{
  "n_layer": 10,
  "d_model": 128,
  "n_experts": 192,
  "experts_per_token": 4,
  "d_expert": 64,
  "d_shared_expert": 0,
  "activation": "gelu",
  "moe_layers": [0, 1, 2, 3, 4, 5, 6, 7, 8, 9],
  "router_score": "softmax",
  "normalize_top_k": true,
  "routed_scale": 1.0,
  "balance_loss": 0.0139,
  "balance_bias": false,
  "router_z_loss": 0.001,
  "router_bias": true,
  "init_std_router": 0.00961,
  "lr_router": 0.00113,
  "vocab_size": 2048,
  "norm": "rmsnorm",
  "norm_eps": 1e-06,
  "tie_embeddings": false,
  "optimizer": "muon_variant",
  "lr": 0.00884,
  "beta1": 0.95,
  "batch_tokens": 32768,
  "seq_len": 256,
  "train_tokens": 283600000,
  "steps": 8655,
  "dataset": "wikipedia_en"
}
Below are experts of layer 4 (counted from 0) of a mixture-of-experts language model. Rows are named up (a neuron's input weights, with its number) and show model dimensions 0-127. Each number is 500 + 50 x the weight over its row's rms, rounded and kept within 0 to 999. Numbers have three digits each.
Before each expert's rows: a language model's description of what the expert responds to. This comes from a sample of Wikipedia text that the model never trained on.

# expert 47
It responds to: Numbers in tables. Two-digit numbers and decimals in table cells: vote percentages, game scores like W 79–65, stats, with some commas.
up5:442465522494481425498540512471528481536597520433561509523523518522457515576556615614343458503498505442471498585573552428479479500474527522438550584549540568672480471547544377425528506442546547538459512533468499465562536555507547532517536575486554492522534560497518549529538460521505476497578493392483460497458505474562497515519445484490465586519585523495511536480533571536462491416489
up6:526471578547597572376407451463501493555588496522549421477532518563484452486446478501525445501510527523588458457561534497460426501505482443456460534492512507556486480581461568542523486519430433538510502514458537439553576528430480451570422441534506542502456509516438400510395521527509454552457394485617493544550558465442577508492522403506507505521499588479533487549380441524458487528430
up7:456426479483511490489572502522453570441493528546529574550589421427456558462496505465487463420462500468564656498493541408580503442500495562482560550525532486489467443499435616488543529513526422477423455561450533501461465516488465535621497480550480459510517474527423431533562419479507520491547470421356572432463541499483416505462482510511450456512541566573499543455519430539418533508517
up8:556546587486567550498424527503492511457495504485564526526597487524540470499459424473558560390460439484466438500578388454506525477529509541400475518429512546563514375464450512507452526495510459459432601540486564445547569481470436572449413488430460519476524489551620441485473580390530475505458453501535473498531424508506497547512461475524389545539518487601573458493459557556481497520525
up9:403478447591445453503562481503521481388552541594521546538522504534587476485466503418502513488457536502570394503569438492622355537477499558451575577556449510479467507536526543616418464488478501462398468489506493504449545446526428505498561556469488560422465521502442519533420522547404521551531546475546533524407445511579476474494480510531558492541547430519529514556517441538493532536528
up10:535426537477512588517533542472517476515508461484522416478458472600493549389582541462515531446527462446458463479498508528477448443477459438573493533592430482528495454527542572527445554629536441501492560387454496540537514553434418534508577539547487494423511448475476526465581496501462569498484554536560549410381483591546526550445501440423501600495487509494595485590447543517470474541494
up11:514508504534494463433599546544460462471454484392578420598534473486493572548512453497495532459439444465559519562535456535476460539508518519483592441484404524468497607550507481482389472516490510525476416481461379489482460540452444608511434448506445474523530572502486604416521452447464478519506557415523573548407495532496468434522545534454490494532562389456577486408543462487548500501479

# expert 6
It responds to: Word piece li. Mostly the syllable li inside words and names, plus di, ti, ri, e.g. K-li-ff, imp-li-es, Air-li-ft, li-berated.
up0:484544572590506385544499617552488477563572588481506543536547481571526512450403482450527538520490446525502491513488372498579517506552586536482591482468489422530450556542578466520485483549567464572451549494430499406505489521527529495495460548525480436453468489502512587501493513521584496500472575495522481393489474501389409424435469494457443542562530594449482569540582469503444508512527
up1:407497650524553470570459533563554497437554451523512545537507572494483440545547468457565464555496461504523466569420451510460548520536511598554466441472413464470499551426506459483460495481480476518464470465475441487433507565508517499571485600515469465564476665424483579535498530517448469468453530505376514507456473526499492476500485508467599562426439515596564460503511533399501534586508
up2:438484587531500470441549495504426496472579453568441563501418456476526505436570410499544456471509479451483452553476529453484499551483535584532546487496524556470478475502531584447563499555506480481491533471536470456536548418566509481393497478520598571613565473486475498519430432462410469615597510390527512423487575460517555602528470489517457453533475381506490570440461487517454575477492
up3:543483471571565420454381539365517573469489397546476486538483444467534538513522492549519471483546494530446498606545538517564457565506519555576488507514448514470455535519486481451446487523506437543519581504509486442417526588511455569529507511507500524560530468429477558519553506444426429446573425387487516506443423513525511465367374422481451435477539447520474557451521461502451515438519
up4:421466464441484485504502537519492436532482571529476532462496472484442536459536527516409620453532440444487431481547530505414571400550609566584582534513507544425505555548494520536493480453482448538446649447596512555507423606465534478444530468523420514583513476542503469454487442536476507525479545472449467375480510440494464483445577490490460440476594563534480537426483466518529506556534
up5:513474467482557444345475482569519558476508518418541516575479544559473607542494412512451534479448439518423526541550501501560541557523542505505503565455514536440509451442559496509550510464545441512461530446552523583452500443518514414410520413472453498522456413481518388562523414459441500531442516505558490470425502470556383421484488491594575452477547516449479453586496447469485518586530
up6:412477429398478520581575509512491510475574562422425457555490588495543474465529451489443547569449477523489532535474440424531489355477529543454530455458550408432585508485457538577506601527470439552510563545402558465540410488449480473416505568486518543476487526472499468570486459441514432555506482508519503586565564504609523447573536505444471447451486498396505473508486548505499488529478

# expert 20
It responds to: English surname endings. Final pieces of English personal and place names, such as -son, -ton, -ford, -ley, -ard, as in Leonard, Hardy, Shirley.
up0:526422527485480548505542472517472533619431481461516543478456503436512562456535439421541580499570467574431549439450504533565514593566515541505557520424531517481481481464591517448590523541505503461390525494580436559491450538454448577483572508544492584493498500510487475553483502418513496506509434539467556566526487552449414458379410467481510495515485467624505463523490542388465392484532
up1:312516481524406455550524499485476474529537444483381482460525569519485490551527516456439506507534492470507536541450504431583511519432508428486500458546444537578472362523504451574512442564447484483448504488518476508545511466464449510536512488529425466534425537495595411439581509376488503583468411502453445528475472505463533610479587428452478466459482495491539576499479557476459540565508
up2:505458471531485571546591434459562473554503573574558541489496524557475526478441509498485575544427541507536522483614481466490559452540543442438526520439527498618429516542450485420458508542543533430510515410520446529532596495524468520470601462464518607453591448431522433595536412584436485509466469564485479444463549482404500582471533452577555519484484474525490452393509483494505507462445
up3:536577629458548538472493544574523522471503461521503556492478450609459557434426489475516381569491445479545523436502458532575519432466510455475425486531498496420558507529574482519543544549471437495495431572556532545342531444490505464492478532495493536483519463492439521445481502545555462472539578603449457406437483517432470516503511451512474515570578456583498619449578473424480473506545
up4:507499545480457431482536460498497462539490536475512477634506475521447459500517414521524537461493435564572445514480474460432590436409594517487420515479579540580474526436470543555473491461428463549418462466554562517479551614527576493470465504410442491582517563429579517508472512409464464371550489549454486471421488443568474492483567454542559434487480587591510487551548497487502477460459
up5:498503403482463467413443495591467489507524478495516515537527531467512546571496381531516441567503465489499570524503558540458550611519529446551503504511461543616441496502559470431493404443575449494406514511607549522558414516482479452473516481440544502535570358569405529443526432570523454461472472468567482503480428507499437459538492503452444544504455482504504565638457532517468510574513
up6:527548547599518430552456535452591620546508508534515508539529571619571454529565669431572469587508512498489448442492492444464450593530616558465560468612508460511552439521515550551473551469481543461504511535421381411423521538546486474512527485436577543519467487494507459492566504518498521536570513477431440467472505500584408487484500492537489459498471475466475499489501479523514518519527

# expert 13
It responds to: Mid-word suffix pieces. Word-internal pieces like ist, ant, unt, pt ending a stem before more suffix, as in Mercantile, Kurdistan, agonists; also artist, count, organ.
up0:435445483429568442535510505498472531525613509480444508456448473505513453531437502470563439502503433465607468621525396519400517438470499487540511542445557472548575597462482541510503501517450482526466541443515529442522479545473576464470453492538474569530545580453469488537482576589547535457537474417478389528546586495504467425545498549499510456494496485499411461515533461602601569611548
up1:515488494394570472402549493462502500490549460504524480421554560438569575505395472473519555509487444459419497446369564546498498550414595458440556508517491497450437496615560557499572485550475520470575523506459464561369529484531458452528507523450484527432475408504525470498445533496471476464464477442591528516554501503598383512527495516547450423509580424491535474500531542565527524518526
up2:497618513514604512515461508504472493528499554506532474524508431458618450467453413514554556500451400398538541443378557532429549465480576508534507615568482472505490440535516555527535523452556372487511502550506556508496551608572504503472586530428525510518521525421439532421497487458407452452527495496497408527412522485476464564474522471542523509462484504446562533443503528526514412431498
up3:338501584464497562398559525594529468515488581443605502522476482494485423475482521401511464502574641511445497532516532531471472499397483509505435486519485452520566462484544486540542507479477565480553506454433548467507533485494440486589441509477491513442434482573509491521455566493536518414465480516530390516548520509551500444543518459568504602495566559574533583561463501450591539498572
up4:481482514504473579497507499542518540561573549505531516516470460567480498534517501479527465526496428510460485430483571516491492372410520457384529572474594512512618495445529584516451401582544532513413463527470507517483409474521596602505626585506402524480562434567461510504555517444501561522494495504531390457517453533513577488439559519441531538471512522465603481542560520452475518497550
up5:463437555567542451536507532519477499529505548475512522479537573563498413484503496535382555549500579388483519574543478498573553419525525522570399455458616547492490428396479489514511594514503515507472508476488523529503415514551524543453496497447464517526506393384549609466526524490467451501520421522486519525615511549520471481478566519385450513480535547531526502562602583558549478442512
up6:557496509474459417490440497541476536565428534555480433520545507468477426548601575513424541439503562537547515465548432529480503483589503481511456509569437413598495583494592584473469411503477532475507507492401609563442544486480570519479459484470449593550428475560469482579527428509570432544530472459452486557487481581522486548558408462472521573494472484496476488514472416400501519546567

# expert 52
It responds to: Letter y in words. The letter y and nearby fragments inside words, chemical names and compounds, as in imidazol-y-l, e-y-e, hy-droxy, and y-o-y.
up0:541528535490495527504553436466444568575525453456523555441429507536463534404439486455460519578494461492528493477410515475488555415420446499518586462521529457559348498562511550478445529461571495555470514564487481482486489505483574551499487511454506589588448509434570505571513528584534507462392507508545590431459535410460536493446442534553478459500466525414488526513408544432537630458488
up1:420403517478467490467407426492524571511439567503515568581557415558508500489501515530386553445479586501456487559524532443443471509440439500515479545510437466516421414539568568577570557554512549453463511472433431554524406577439528589418447483471485615455471526484485501534513511498509562494475530581470504474478436495501435538438460466506517551528445477560533509425565600449533477491571
up2:486477436497534580579568526488514492527432511569431528496557588490454484586541487497548471507367417429548515518473444527511469536534468440554424481531499542565474544494476485493516545534485492471544489384475526487481434558532466481535470481514465410538477480524494518551513568498388539555455403537500520485503512384498504411426547549370506496379454497418602525499481579516431571563519
up3:463550489498462462457538546560512531578497463469533498488474383489480535491563581462442550537504484490580464608571528493459483559538495449453566560549488605466451435532505464360482604462385388540483454448488559525496530491579485418511475390431525492534483461439457480463512435534499548476473504495535470529502382478538488501571458500520538490515500562540465460599493453527499432618519
up4:455507538498578549522476516513513510464498486545477501434528500599507427471462485452482491461499499537458517499514480560446502589457572524533487467523539613477556535540568503542445500571517534550425436408447459488587501484502459492420444518614526512551440508478482483412442475541479540501591593461440461499379491375580513509565519566528468507424484555547414486472412481439532598608557
up5:490511445563500469516497449505466506559463466528435390533573499495443588549528456461391488504555510540463523534567530549583413491501482511505519468578457537530495464444531431497454444429477481496474517440436469531592531523463430532518502509428553490434457501442507580575459465544471517513491433390404557398529537437504481507457385514464410600419466462491578423417510398492474524494504
up6:505540423466476471532675498442434532482557552393581487485540562499500567418518499463531535527499525482422450528605511624537487420515448543561496497485512505490514519512472550494498494452499475499571586454441468520433513486433498453531516536467369484522575431493557551432479553425480473416473539500509509502535526519464443488412547484439584487447536522402547561417493562534404477510506

# expert 0
It responds to: Syllables lo, vol, col. Word-piece syllables like lo, vol, Col, Co, lan, mostly starting names or words, e.g. in-vol-ved, e-vol-ution, Lo-und, Co-ast.
up0:525500451519505481478563468495457539474474414487445454501497478552459536417561485529439491508496536453513468520555557445502483617579550464437526486491478472568569545576467570471574483546533525580440565410533539587393559534401543513481519402597514504524527410470496493501557552443431454480505457504516562449427534445533495493494507505486583534500498578535525497474578486432460421579658
up1:515553516525526422482552551492550573515446499432508521514540529511489603303569423501534556506526482458515515584450491536420521478477468616486524439508528612568489588552535632465496542401552499544530467445514491478511434547507412508532467495370463494516537512518626524505466505517455447555537506526529490569486556462465496497533538456521552484568546534488433484483545516456495463553444
up2:526443570604480506555471473518481506541512449532572572560436500501467480602502506524522432477553483472468456545557599543507532487366517597480498485452568498504507594485413591355578586488457447578489578450475448541507493482526517586511498446445486515574476474479508522482525470483485586538445527415547477535535539486487473438493499471546497529527362448430480454482437548546521475566436
up3:544465524511539482479596573417522492457554503478465458533481468469503572537519460509487557386403454479452467576435503547470529458519542563535511440611436555465524460419546563462531610439524546515420578471449537445466526488520539555476490439495369617504497472499485521470496504513436406478551510554448612481478464585614496555464534552429543480481510465434461508477510497509480555447433
up4:521472506514468370546544518523487518458407561483594484530550556570517490375534405510441595529530486470534494504485444504501449491428499464435433387519544567494477539518487442478485547517528472541488620474451505497497549538526483543550529508460564514515604427426521488346451475528479505506468499440597432542498561536488490455502498616501489501537530479512498571434454529468480463366444
up5:507491548447519427523456598463436493449510389497497481519493590515498511486478486470454567535499554452421444450440466546456473493519447418511454540653501592476519494577491505470464489598456485545489635488507516500510472498446468489497520427558471514486459539517446638439528397542534537559481516495538486578418440473518529507382485460521542435512613460446514505549427557502418503459513
up6:623530565449454484493487500516463453563474523536527556461533508523503438621413522452442383519405546455468574478504492560481456501427526576511496491503545559429468488470552611567523572526564481468511418492492431487468428481514556396474521463454485521547404504488528488522499384610538418546410479514482416552467492451534410530473501557582452495475506561510451491505475473531538465435477

# expert 42
It responds to: To, do, ho syllables. Syllables to, do, ho, Po and capital A, often after P or M, e.g. P-to-lemy, mot-to, N-A's, M-ed-ia.
up0:466440525556586486524454432542515537575563456510499487516494352589490548490485552461438531564535486477422495535458537548510381499493421416551534452502532489526436533499468498509494537434517512459593532497446467480541482531498575473488500477423461584535502405474570557418575526573456490442514497475556404415576499590568515523419561527471531470504443460525480390522497490507564592455448
up1:434436598446490498520669532537453475487460446474527445506441544536513537528466572499523521466476520488569424424479396460487497472549432517484514499485432500484551541483483525426531511470426502449575377518433514475456492525526489551497528511508477532430509511456565540474509451570635380463484473548481496508528384602579485487404547485475594532433572569488487449472482463460485471498444
up2:522422536515609470466495572433438445492540453519472404454477588581539469576408523485499521507411517515551443505485474441507548486497555580438537492500471448539465599528542502534575560560514470409437465507545547406544517454484492479514480497450483501494520457582468534513401467492473379394359505534537533547452495428509445502510516423412486523468499431505456519443563573499471426488482
up3:470430476519490438552506531556453539506534533442511559520511473526484495551553462445562474500435474514488472438519479414544469496351594498517545465461440543538518536463540570451544481469479479480462407508507590491479478515446471523551510532441436408492453486512544508452492446453594460492421551470617479522445476540546588594519532486503595539577484472469509564478555620582357511505407
up4:499546514403427507604570463563525478522486496523428514508446566467584495438476549592564597458484443489493465465575532504422528556472551497433588522522523494526467496426508492463519501432497470571555536444461400489467455491547483544477545515534384583550468491490701510548510524521453511429540385511595486510490479461525470518409504452602502507546502500440475480495540477492455500490453
up5:526467558458550497463552446434447435519566525474499391495623528528435481475575567459429447538447522541458479525493547382459466513575551495525426520439513516487496522531413492515586541524416543543483434494439535576582417565528476477525473440553508449519553555440371517537462468526564488438498430503471520514397584416550538485547563544471534521426557454530439529442497537551474512511483
up6:453486538500532507466394593509574465462529475498574410463453517579521437453514475529449566520409489507497518535541492549410483512576606466475470551463464415456382555388499444465543396458470541526475559522454440528504573564466448540520445590515464421544511494540449567482539482452545570462572424482465529498422597503503537501443496493451547496484511547517533493593504475543538608537484

# expert 24
It responds to: Accented letters, de- stems. Arabic and accented letters, em dashes, and pieces after de- or dec-, e.g. Dec-l-aration, des-tro-y, dec-or-ative, de-la-yed.
up0:456521482411447562502485493572540440532555473515465458472462478480458485512561407570544551535472531499533565461532455461524521509493509507504542439530523408539473642504507438562422526596444559538479471513376561419553453479532512440558496475537632526579602471518526390533557566529564449520602531451502439537491553520450483532459510539478528554505480591534566540467499458498463432454444
up1:499394554539525468525515485497457558494438404553466588470468476452576507448472488503452492528561391531395487458380464592499528400503488571509516505441504482499501446405554476423510425434559563501499535513452558463501547495511536520565510556448480547459492513545499579621521490504536451464569454507439483450421572500538567432407534538582442406479499440516479548506560557548522524527542
up2:430469473505549537567473528397458574553515501509462441518492512556436449414555545512479426450527441444467527437526467514526474538457524607443418504401483524574462497519560512438505486515458505455492380490445581494479440514515497565444431523523619539590498579492547495484424407502450414460493467543517528506473482473445461480439428479560543588544605457475532487428460573559451447469452
up3:476450546440508418548497504487526439517453466462478453513484600488424591474498469536461515488538498624458478502594434501500527460551439381553551522543540410481448534589444502549571492488443407430545469547528473407432398503419498486463450535485328479544527494558596504492503501520545470475487534460425448528551471509497465521524488542436528382507509433446434533539492493488477514544495
up4:537507556406524577537460528481435536409615472527600498487449539555535454576542474604523554483483408518535564442470536472476561569407525524520480555519429491575557479466456474511468557558512475532473484511453580487424537546486543442558483521565478479425498490567438506386507435546436561448497482557427535453445531442583485585577480463460425431474551483561471500495510450503509537438432
up5:519499480562572508472514501549480601534570470609518441466532516530425478583551552478474533490504516418461566540508452468530516516389448483573488584460614532463536499474416505519526482502499557459499544498523501487491549428512456426394461494538345454544501497496445494496509507479480514546578494431471425482531475611565556570520456488499506559486456652551458555386529495445450533517498
up6:432498551502479542465548461504492493514557526494518487441579475496478470514443570450525508420486453534496491453578456467485423494547395507494498556524567508491431600508530565459558497464538474525413452545508506533500392528478545461637430575579525529557520516540544389433518427483470443592528476365563495482554515521433498500571445434549519570455520504453498554560404559555460466484585

# expert 36
It responds to: Final -y pieces. Word-ending y, ry, ly, ty pieces and ball, e.g. Hawke-y-e, archer-y, heav-y, Week-ly; also lone digits in tables and dates.
up0:547441508489539423550546576438433531473500393471496428572474537507544487542509438551438557521488500515399547517460514512495509469507547457532569524512542558497463588489516543577564510513483412574498392568473523534416489532464416446377525381428477520511447513528589515470481445526435460539575528539467493492476535497445526495395504481571478522507482540507479469591558529516407374509428
up1:477440573463429483538543501514580545433575485385571498528540513548488519541478541469538505465607498413589542474506510457466505420443503483536423519378409460569530469518490501499484477430449558496502531494456498570545504444507500471491502541552458570487465557477503584548474435463606502491478513577452530482492437535589551543538519519555419552515460560523591472593524430459428463643517
up2:542456496615499462459506625500515601379503517433518475499631535500576567468543567424446424410486518538432439475485573527478539558443557495468526493471529399547584396484468451449518492494477549460442539507438517503514554520517531504466437452527601471502557563558496460480508522477383502481505433504458429480481508505493509453445586438514434485538459567507497561441502546534461493514419
up3:475403528479523559408455605492566553496509533521389545389535513461561556524497523530386494487515545513473521493472450573490529595550640454521484506550504515484530536453583429570459477498512499533553496408536629480554548530499529518447518489521570472564519378464540493537521485396408555466503497467530552462440492474389455498478430445600469439512504483470464521482512469482497476510489
up4:558499482523502472419511561496539495512566434375587473575585487478501511532473517467595589478461531442451543549492616497464575497485511514470532480409485520556555478516521505459478535630472499473410422512477437559524461473548459554611489559405434494459425452591467487539424443486467501418499522535470507479512514517435540517478598539570522587515531494503545523563494566549470427501411
up5:426510588489528397533501489451502436574501498511466442479555432540543485475451422528394448551423359567498454532472539480467538465474563455432492429540492477563479457583537414517516438504496541476502485600579485548418568546519431528442538569491524502544448480463497454579554527512447540468454525472542485564475588482616517386482457476501494485489465551525475527524466454547618550457468
up6:483424435516559493535527494519467491560492434461477425557526507516483487516500577618474454424449554508409505570549472477482383500481627574460486538514511439596402471583533541495525554537465463546483593480477507483503546394530504589531412475533427468483502519452518519494578432456486515427526525449467518478495491462438552485512407447561493509394471483413479505437479522353506529512496

# expert 25
It responds to: Syllable after article a. Second syllable of a word starting with a or an, as in acoustics, anchored, adoptive, amount, abuse, canopy.
up17:490543533399548524470417522547498539517420488492483481519499442549528546540408426488481419433540533453506458471517542379495510521508571472457536499487535495521578518444506489467441472536501528497592519445509446578565426610509497488479482510540447563524528503477536568545367531444454526530535461401569540556413410477513525432456627498579560354479511492496492536491508486478435415479503
up18:504516530508511532493610486506428493474599533608511528516408580547440600555470544623546428488500541541550483441505384491533545492479519485490462509512486533526476508539431477497484512608519511428440509492457603513407511474501540557473523479441459502443415534536537549545532508516484432459565594556543474486467520524476565527491490569412509528454526436621446512391561428451490503580458
up19:468547538453495445522526497466552460465378484487531460446565527517497557517447470493449477478538536535487484551439493491508485522581509491539333551522460573527589544418429434497488533521497441534568587436507536417496450530470550493502522555554480532604613574512440459516522538462527489559434488576460434559453562405447544469518434539478424562437567562482562429585489524484441475464530
up20:467497484577531557431411506484497445588574482488580480523416521464506538524509470559525443482421511462491581430562508477480525539535532483572476595547500485550450540490504496496512582500508552434463498470571434482580582467551558483505503509451457455564491460511505482575550468529534432409422377471540480394521478544616492522455463585529556444540478455495533496562343514480556567443532
up21:479508560470440435463499539381467428500455349484526457484513557565458559557442475576499508523538526496517508525611501502450509398501538513570500641524605590490465469500598521527486524438481497520465432463573584485548471447456504440453495554511495592490451473493487378595554509465492503488477491500479504556387492551612547489538489489517493521518468498479555520556516549550461423502457
up22:518524441453517452528442494433540582547496468597547564584481454483484444398526407457447428596534507484486529402487516391537658462561550508482428508495496537522516553477537551477542478568550520488564487492541520557500621405545470571464588469500462517529544477485508499519469415477447489525517481485545415435497464525528499456494440460474522411489554397467522514481450517531455422512407
up23:511456468468488497505550465490498524638546502486468533516511479495451545474484582555507487513463510509496551434618496494410441526458374419362483408533526538508538522441510379459457477481480556417544410501565433446469502488541484440498459592543471392548550536484521480503478499612449552574467592503542471489468552452535438524430517531483539429575520568483498492595465502459498477465466

# expert 11
It responds to: Countries and years. Endings of country names (Sloven-ia, Roman-ia, Moldo-va, Africa) and four-digit years or their second half, in dates and lists.
up5:486504473502430468416587460464479507541554566432526543454535515516489498479464530526490460461556474503578344520545507403456514489440553459391551557467459484524441589423571458500426595478477501481536553590510570471504492584485436524437495480610488499558504490518550438405516571492606461489519548536456442539544433407454505538501463416507534475535513522554530540537487567477533468607498
up6:507484456634422492524571500436563535478476561470474552543548520511472439556415518543505346518486515615439524422511534424523504494432452487487446431498522505540510555512448474494401501556496450527474536426546477549493419558532496572473482531502427524555512527478548479410459545562519487483439480635535569579542446478537576554411474560469517448456473494519489423510569537565559474507550
up7:558571569543509495571502548457509542401526532596511462431600433438570539486454480481609408464539418507485557458535558460525389532397474496460441488522558484466420515518466493503504529547489483419448542427579523565444625504488543480632507490432484491540406552504488467431480552518490466516536515468510469476545517565473583501484495557537503549518502474559509543586489593494570529514537
up8:491506516446482496479489471600508481514481440481570464508564543533522432508459347469521518533452451536558516585444420501498499534555454469458502522513556507491540473521533471504533537489518499536482525554586440413497546454558545422375357501501465379557435407594617433482434518479535521498557531425512474536490504474486507518574492596472511467477406442503549589479500442436507547488541
up9:548402483558493445453466407528549457509484531535491499613458491581615484554507471444510501480517596495552398473448481414425463464513531494458456432404511359469610592474443452472517502534408590479457523474473506498501454580499568461518528450479500529501492535513434500537560452533570498437482503438483565470507468562536437449535483472496454484502545546632584453491530434505514491528472
up10:440500405509465507526464633462474510499462603491489475473486594595489477431533431606458358468508373545591517482508459474513496470472472511518485453621518519564468486432578462524536510402401550597473489458574546564408462538545477513528562573471427515462428519511529483432478525508534435499567479507421469485525446499459461525444478435454516524474469464488471507507501557450532479502506
up11:517458496578529604553514484479568463599524529487482550471588518448523528633580522540548504508552452523548465570527482448505412538518404506493591579496464593510477588470495483464470462505506444495447472508438502543564462504475535574491585457434536592471439423486569471535522490480517453428430509529534523565613517520497451535476605487550465507493402567622528540548485528507505473540435

# expert 29
It responds to: Numbers in prose. Number tokens inside running text and coordinates, such as 30, 100, 2000, 0,000 and digit splits of years and figures.
up5:436486513463479517441484502530375516525446586484491559548548510510567453475509562525479564545435519453493553584496439468397467509512458445460423573512506526445470504455590433525455434482497486550442558509556413531420425629501621502539478493517519506466628468452491602463522476461525456479529470499543446508531538447450478514466486531476549475467583442571550453497596577515431458536419
up6:442581494501504549551559516469491458555611544538513587406476513520497495454408521436515513443501529520485520486549513485481529479369528422535502480543480393497528510470502551532450507504543526447504472500467525410551481572516539427516475441466456509572508494438408445659554554497531481474462406492507521580498458555392538506459444475531576552335499461523568468492486443449519569528502
up7:448438543482494404402491489472468474487562529477528594486478531531505452458449452505495469465496458483482498535464479484573537538549441531434435616507523415499466557481496540531463567525464469478570490489481513549418450493477426563614402506497523535589452539561527493509524614505571441440427482545515562504514451504493484580447542399488421493521383500454578562433439510544590385496497
up8:533493512564446533441458487401545538466563461480448455518548602520541516486524471634403449445481500515489475489446414461536465566531507547577445505553441534432448492536560412507515537495522488540528412497496472450493399487452528577452563448392416468430506513543440444488515410514539404463489463551549512553432484416600522582500531572485534567510504436470535509524554462561469442505458
up9:387515474520485559507530618484549478465509496514439417525505465622493547497553481484454519454520477474497456546501532538484472479452364537532564578597471475487494499509545523594497432536454469507440414450452439465552430454344476473486494491525494480483549526558457524593493444552471566535415478529489538452524474454470462569493564538577537523542418452559434444557569438543469596521514
up10:616494424559468546460508574503627463483485454527450615510540461568569467461531483505519564463518535591466501550514481556481415531538488413463539450459544523446582485457581661534507481521514524490539542562533434581431555423517496446476518534467470420563469615493492397492418467477426513547532500476494501554520470521486475498476507471480431550456517422520528455563494463553508579457478
up11:522498408434594555531578474562593523552465473513483466410471517489526535519434426402479490449507431475499501451483466490558435501512503470466569461508521509646564533562544497488625508571560576580414560455468528549557479555525531495532524481461434484561483425482483470498455569600560514492459550508404560503457488468442468472559571510440525570489566460525517483538535520475505533587400